{
  "experts_per_token": 6,
  "d_expert": 64,
  "d_shared_expert": 0,
  "moe_layers": [1, 2, 3, 4, 5, 6, 7, 8, 9],
  "router_logit_norm": 1.0,
  "norm_eps": 1e-06,
  "tie_word_embeddings": false,
  "max_grad_norm": 1.0,
  "batch_tokens": 131072,
  "max_seq_len": 512,
  "dataset": "wikipedia_en"
}
Below are experts of layer 7 (counted from 0) of a mixture-of-experts language model. Rows are named router (the router's row for the expert), up (a neuron's input weights, with its number), down (a neuron's output weights, with its number) and show model dimensions 0-127. Each number is 128 + 32 x the weight over its row's rms, rounded and kept within 0 to 255. Numbers have three digits each.
Before each expert's rows: "gets" lists some tokens that make up at least twice as much of what it gets as of all text; "comes before" lists some tokens at least twice as common just after its tokens as in all text. This comes from a sample of Wikipedia text that the model never trained on. Tokens count by the router's weight.

# expert 57
gets: " ", " —", "0", "4", "3", "5"
comes before: " |", "1", "2", "0", "3", "4"
router:094154112125155059099118085104206101042151107075124078114154135128101160168145106113125110144112093142146177169108145138150098140108117152119134144079133170147137159164136132147138158127134101136112153234143127107152111103128061141138140187117075178151099131153085144142119170112108064174138117055157176152060138085098111138085115090147126163125103186095143120155132098073115107136157
up0:140118202093164099129124072155175138097157075058116100139129144163150108119126143152138115156180111086117171075186138066119141093131116114191149119103094169137117160073124138131164182131151209149193112143108127108122189083131146078099132134111078116093144154166088128081123115038159168121166119108107142124069149086102119111171174182109111129110142127138097156147091122135141134141106
down0:166106126111100122169095159085121105145144163117123142141114163136089114156098177110136148089166152138127050164105132141141167137109162162120058141145193127087103138183087119060115150112147157090164155075059128162118117085155098189180153036111112114087131149078135152105110131161153075115123141113098109144155096182107091099142151091128078142139134173122192132126168140128141123192178
up1:095137114107147132203118187147136162127089063107117146122181146069147079140064135164130146110137156161134161184109145128087084149139112143100110140131178087139152121120170123059160119109092102137086173196175090142089110132117141133121090103158149079110108139164181123108160125099142056121135208133112130186075127089125151155070153107173170086182142151136095117099159104111097107112119
down1:123115184099072085113133156122117137210161144125151122128086129182145180154118101183154046131084128058164146101116160136169172142084099139104118147144126136162039088141138131122084188126129138121121064140122128126145161166094150111125107144141093072128076176110125118149084152191155126057152130159118136136189144115147151120136116067184087158122078143122159130097175119157123141125141
up2:099121119127090162144167181170117193135175128138129095103119139115095147150119149190195115141141116091159132165113091142077182129128097101075120075156137134150158124165149135114151069174220109131099142132117091069093065064153123128107126154141095122177105131119122146096094140126110123195139116108131145133066081034164137116149118191138119134164101082129081149151082170112145119144148
down2:116113187134138104129157091100159095135135103132031132147168138126137127084120132162106043149122175135072178136151132122083088180093103148153164117120145178163179113137164137123130119118053104143170160148167104180098129143145168110107198131117117192090077099094154147140130163141087131124116110176118085146135199094090114166098151146143118062154182165133150119118093163139180141125154
up3:108172136114117136142109145154104093127089075133099162187101117156139089134167166146120089154183220101170162049107105168141122081109147139126123134143143148143143117157102120097087113082175114147122155139193120145191122137130182123159162199113159098132120130189087082122135149091125084117107160130108099133083095153087110091125158110082101154185075136146049150089182135099111091133110
down3:121171199184129067104110171182104158122088175076138140112130086085094173096138070158169114080120099098093160146134141136125138212074083095194152138116069095077113120110141128080127167161116134130153107120103117116132157124119172139105094048160141105106175138148140119153101171164127061154111107137131127080082133152112139104126125091132109095128136091142116094159128073064111168109123
up4:107165104088123154132128134153150077207128093110160130158161138122151148128139180132167165157155091099119132107100125164235069119154152110100089109132124072124156053114113106084137151154158132144119161090167078190093107044076113215147135128162150092146112120130144120128151153072126118104160145145107126054133161135178083137121124099154137157057093112122134156125130111115121106163117
down4:072095155095171134091167129130085142094148168104096106089139050126125059121115131133137129145169174151114100132095140073132109119166110153090168137099116193071138055086094090079104153154072133128121098151113130057159102170172136142102134128080172084122153169149079130132105141104126107139117134090097153140185125087125116167077164147118105100100155134146058156116161170105154124061110
up5:172064156182184153132093153161153123125108151158091165123195099112121090117108120142165097121132197061176129157111115124082091142105091134134151124101122085139120146155168108150129183130099188168159137155146156136189097092107134104134168119101147176080129098111112101074072127119122135117126162192122106129078163119092158056194137184118123147059116138103160138121092097114119086079116
down5:107152117106103113103157129181081099187121143164069106202082145118160160132122113173183108148126085124151070172079144125156101159104148123168092164095130155121132130160121134121153081134146174115133153140106077147112131126202116139140057124113158133117157172135169122121118136152130114138129044134216171090124093142205146149120118147108139152128163093128128101148108181127059159120047
up6:155123128136114130150108137148101046074124124188068107127130131119126149122107157123134122145146147162058188204126142080132130060123125106124090114172161118159088134158111133105167149141101151053176120162149154114076143108137161138129176114142151124098184140127119158115155157108170085126195108120141090078138124050039162145129122128098162118085113165088140086135100160152105132149201
down6:205163153117168113100173121123125117153138127078105105108144134118153105193058082160099107053196157120171101109122135130115075124076119092144146164086090070164143208122062192126117112091181149079137178154116149143130152135123133101160140066170123173137137120150183099141106189137125130154179144099128121123132124129207095140151110087072149116140150145121128152137128131107105115114108

# expert 49
gets: " ", "1", "2", "9", "3", "0"
comes before: "1", "2", "3", "4", " |", "5"
router:110157167153120093105098106182162139143097166111180138112118118099103093180086082148121075184116161088193141139092157128100163134166116122122118098162179090131188095126126121174159145118101099153088139220116209129159106171139152048143165071111125148134125158127106126127182159117126148141134162088096190103137172163117125130192116152113119164153145131114071202130110112155124140152125
up0:163136169106176181073089143105155129125093151110155188112134069043135166242145093143130137099133134119154224148152153102122069139109075119135116098159141086108125106113161088104209176159130129134151165122045085099145089139096091125174093137109149133096134094164146129158126140130140122126112116134132119126103129126087128099157091091113123132140180122154090102100154101140165169120152
down0:121168146152163141144144168136103166153114146142103020099113127226142095079130145101125099106102155154138125132079159110167186111102134120118138069116196096077197148136119118113068118117177173156161113121227144143133099090110150120136135098127110137199111154068149057121142120128111165146109133175132110104174129120150087153163095191121113111120100109162092131148115120143109126131126
up1:076158047143157165167152178119151089115111114137149121171125124120171133127117084131149098147153123177139169148107137113064131116123129164131097102149156127164191099121121112094149054088128133085133111183107190173100146146148152033149180065097108093104156164133144109111182066194124107166105092136164121165142156108113112111168095159148097095085120132141156137114063107166109111097148
down1:120049132090094144085135106122146124167121147116163173061126130119093121178116104164129141110130078112165111123113122163144084074132145089149156153156091066160086129140097145156180125105077167140127161123097098069124099135102112181148054183159151119147087072162091216111099165130125120114176122133109124077090121054161115181096151147124155148151170102136077118135139103124112182159115
up2:170119093111109170138150117194158187142152144081095158044104125106144127099108127129178101109137107078171154171147154169088128165139131105126108094132192128119134058176149122050153125110150062119114112141137150153062105113161201123172124162135148159094080167177133146104187122080134115141161139124087134117083089109107144155092060123147134161110122083135101113132088101126140149138187
down2:133167163114103133097134123114172103121129162114103061196115110161176161152142144079101050108099109155150186095101132103143152121150085117100188134178137121128122160117162085132121153121105184127167139070143207140207146176097111157108138105164062137189123138104084085183141109142149164126115105092137133171165151187141056142138142154111113114090083119145096121122116137188137097142112
up3:130189111178119176159122153140127087130150138169109105034107105159150187090086125147109109123135104113118121124080161141087187100146081126115072117149166109125116145164124143112173129152091085143121119183082151154056125065118166203148139156118097109144135084137143092140151136122136143145130128134094121215125152130084076136126134126125161140115103117141143113151189132121019079188141
down3:075108157166146071133112128076146126139168135100135118093093105104099118122109114139195148122117164138147070085095143169078150101125086155135059168132133088096097141118118127143146165170121152118120142208081115193151097187085113115133085158111121094131144117110109136161128113132147170124184166113099136084078120175115084119084155182168073143169134216094059156134168134111110088118145
up4:090132102131100124133118154064139137173136138127135156165147082098064095146140163120151133127167127100154117106103112165123138114108119133127099097138158205167170118116152054107081126147136195117150156175104117117138077109136104128116121153114138122082209143123113179010181142072094116103098125161171153090157145165100136122159101109184059169118167100192102149092152124141098121146122
down4:057138122133144082146114108120177144089072148094138168155135153085059092072109176177142176120098158132124105178140128120117134141100149100128127078078082162113071125138163084097164175153090092135108127092167149181169143136160172105096135154117212158105134115076113111122186135092120139102161113116164190132058137090123094135079111117156099114087079122151129125135149097143117183158096
up5:130175105134142079147135055130099141082137159142193141109143160105091096123084085092094117096112182145160127175063131100115119138088089152175110139185148069090116137140115143150140196109113141144107114210138126138147149155152152031089149123125161122149172138084114178019112148101125129133086131144082138127120147192112137089139131091191131132131130141104153147138132103167154141112144
down5:136089111057139151127098085079109137145160082148098172143121112152130141159163125092126155180164124124103136089094107176155132094146164146117140128131005129127140150139152118106106089148128144122082084117159169087090103179119150174042139138128111125114118137119162081194096185026122135105098100119160099146168145090109144111146160116095084120153156167122103084116098142060142121114138
up6:137112133100047158159100162116098163125107132088123155075169116136099161102129127158153069123147143165156149120111137130141092146188094123099053078167084129106114137142124159157131213142105152133105133154160170077136186040181119140181161171138143123096070111085151166135086104163162066103133117154112154154130119114105128166167108086108121106099086169100132121144172127155082159083158
down6:118108117126159135109151163073080137113145173159123121179138107032130149131195137148162167183112060109144121141109134162117138154090100121108156127091188185111111155110070112152110099131112138137133111119135115108167098123129119117142180134124058119132176185133107203139112165138131083153091158133121191140072126199113151091088080143067138089141121123160152118110096056139091171169144

# expert 38
gets: "1", "2", "3", "0", "4", "5"
comes before: "0", "9", "8", "–", "5", "6"
router:096081122098109128126165146157190106167152119102147082166152150127159069149200108114114088142115136136139152146094139115134142127077127147120144166147133025072178163131092145159113165171129144164056154156142134107145159153162167168147091122176121164129077085143160113082062153115103086155169073149130121173122112122077160122145079153150183157143151171152128120141118094182125150187098
up3:180084118112132113104148087138210136159125098128144136145114146123127120138127150137138077158131149084122125123172122159096120114089122091132124155141131140138081090136127175112192072132195222138138153138121192150092098104122199123087151134118091099150179189128165068096089164073106108122156176148066135106098080124163135119087119148100136133090176071162191115107088088139082138121136
down3:093147100158154129094069136110155157134150178128094182119061066154159154104050126182131155093104114144089153135117126145126131119103113120096122093114126150167129172095157085152160132169157097098179074092144107078109166105139134160119157161180068079118162136130129103149167134064112143158150161171158129151120117107136076093107185097152188091165143128145129161149103189105098091139049
up4:133150127113182129114131181055163162091164116135133153065088118149118113102120159115127165209146154140192149100102176132113106161217165160122102125170098154105144082177115082113130130118120075106152163132129103118151107178089157140134093150138138203100123142079191113122102086089038135116137156107144133130156148061141122136101104128125093065191110091119112119141110090118148150133098
down4:113191150116094115166150074176116126155126111091121131141176122076182131134114110117111106075091109099076132120126144137161210151127120090083114085150133176134169157084096138123107086102137103138111118122065160143155148057146147067088139147163185110115135191144101120094172115154140169107136132142099166155088127044138129104073107054185105127131068109140172143118107161165153158118143
up5:109036072139150113119125097170104140128090120112131153131169135096128155085141076170071116158084147097116128156105125151066096110138067173168123164177087160117152071193165177154203134128110120112176151201081176099129112101152103148176164176099102169165179164154148108135098133076154076124101094131108110155131112120097155137119123097108136132152127147149159117114113135117062104151130
down5:168120138076112171162136091110077121138115134128087104086168116086160151088103142149099160091128137157154148117146138130099117184078161180170134091197086121135086074123153178203058103117095113136143177189072134168081109164127149114051161133116169089113100128124117127136144116120091140101121131094146171148149136138141141110176197116143146095066087139097080169121090161121121113108078
up6:151119122222156098090114109062156138109111085116087074098137105095085162143113168076184115101125111120182150150133121151149095171150150059131150126135173118134158156142150123122122131094158198103134132117158137129157074104091141158178112109121155134113118154173094166129142113083125163080174101167131121081143174093129094136128130187084148097076096033170163134128154183083136138098135
down6:106123142112146141134087095105157151169092118167171167151166058208121132100145190167125161093170164131130137144157112099145176120141120131138186066131113097076117120136144167149138084086142131088117131151151100158141075067171092121105132118116136124207200148160112059099176134112115075148128102136112178152141118113099108131106122097115208156094143168124120062103194098135155139119124
up7:162146142103082160147159146134126170118128103138084125113135094097152124122139123195117124127129158170094141168162152127165108166036079154095142084122089080096167106125178169146095172114101110127112154174076158126121147113123120037154184115167169121185165134124114102140135134045143109185173146085061158128135096153112136093144131070163126146085149116071128087128109154072147141163128
down7:100166134152098075127172163182188134178128156137109082143152146150140099113100116137144154152169112100074164072104060135119136128208100119161125171183206156153092105157050100129142117134134095098160090153149183197132160082103139171109098091123113154116083149163118114145161166092100138108108161127111109122131153131173082150133160098148113123102189080123078078084103127107137151113129
up8:174132118109177134186121089115124141131110110108133168161133106134136102118136134207069122147113044112134121124183172097128140094137100098138123122191148129120094040131129156154112114108106175113118053111196118124148146143148086146162138179104137138173137109118166205132138109088011080179166097126062160096092142133131166094138094123132116128132137103146128100136155151109146130177115
down8:168140168167101145150144157083072128109119119052127089162131112123092151127061162076159130216158131126114128129128126135104151116117102141102140089134227128123145104151118180164134120145126152102106128126190121143159110134123087090139089154117100160143152147108153160171155111193054161070125091106069142152100140088088146147159086124059131119139095153162117116119215120170167125145096
up9:055157131119093168099166132169160141089138106112083132149099127164132143121142131138088104122110149139128150106132131146138109066209140140164140115091157074207192141102118090105160150157136156058091086147146174107163154141154125084104115064123148153115107117146129144172060108130109104152133144101114111163065098128106150127192085164108160133126095148106113039126195193150096119145158
down9:102071076186063102136119128092202116151105070166103161124120089162127147129184155135123150103122085106089152071123135110163096149033149091123136147162039160158133142129099163115145153152130139145134119107094088143134103162137134157148033112078103162183115158097123132134128152198143132131133137144181100113198117137135107147123120148167093136134139164115114112116097154130086164193131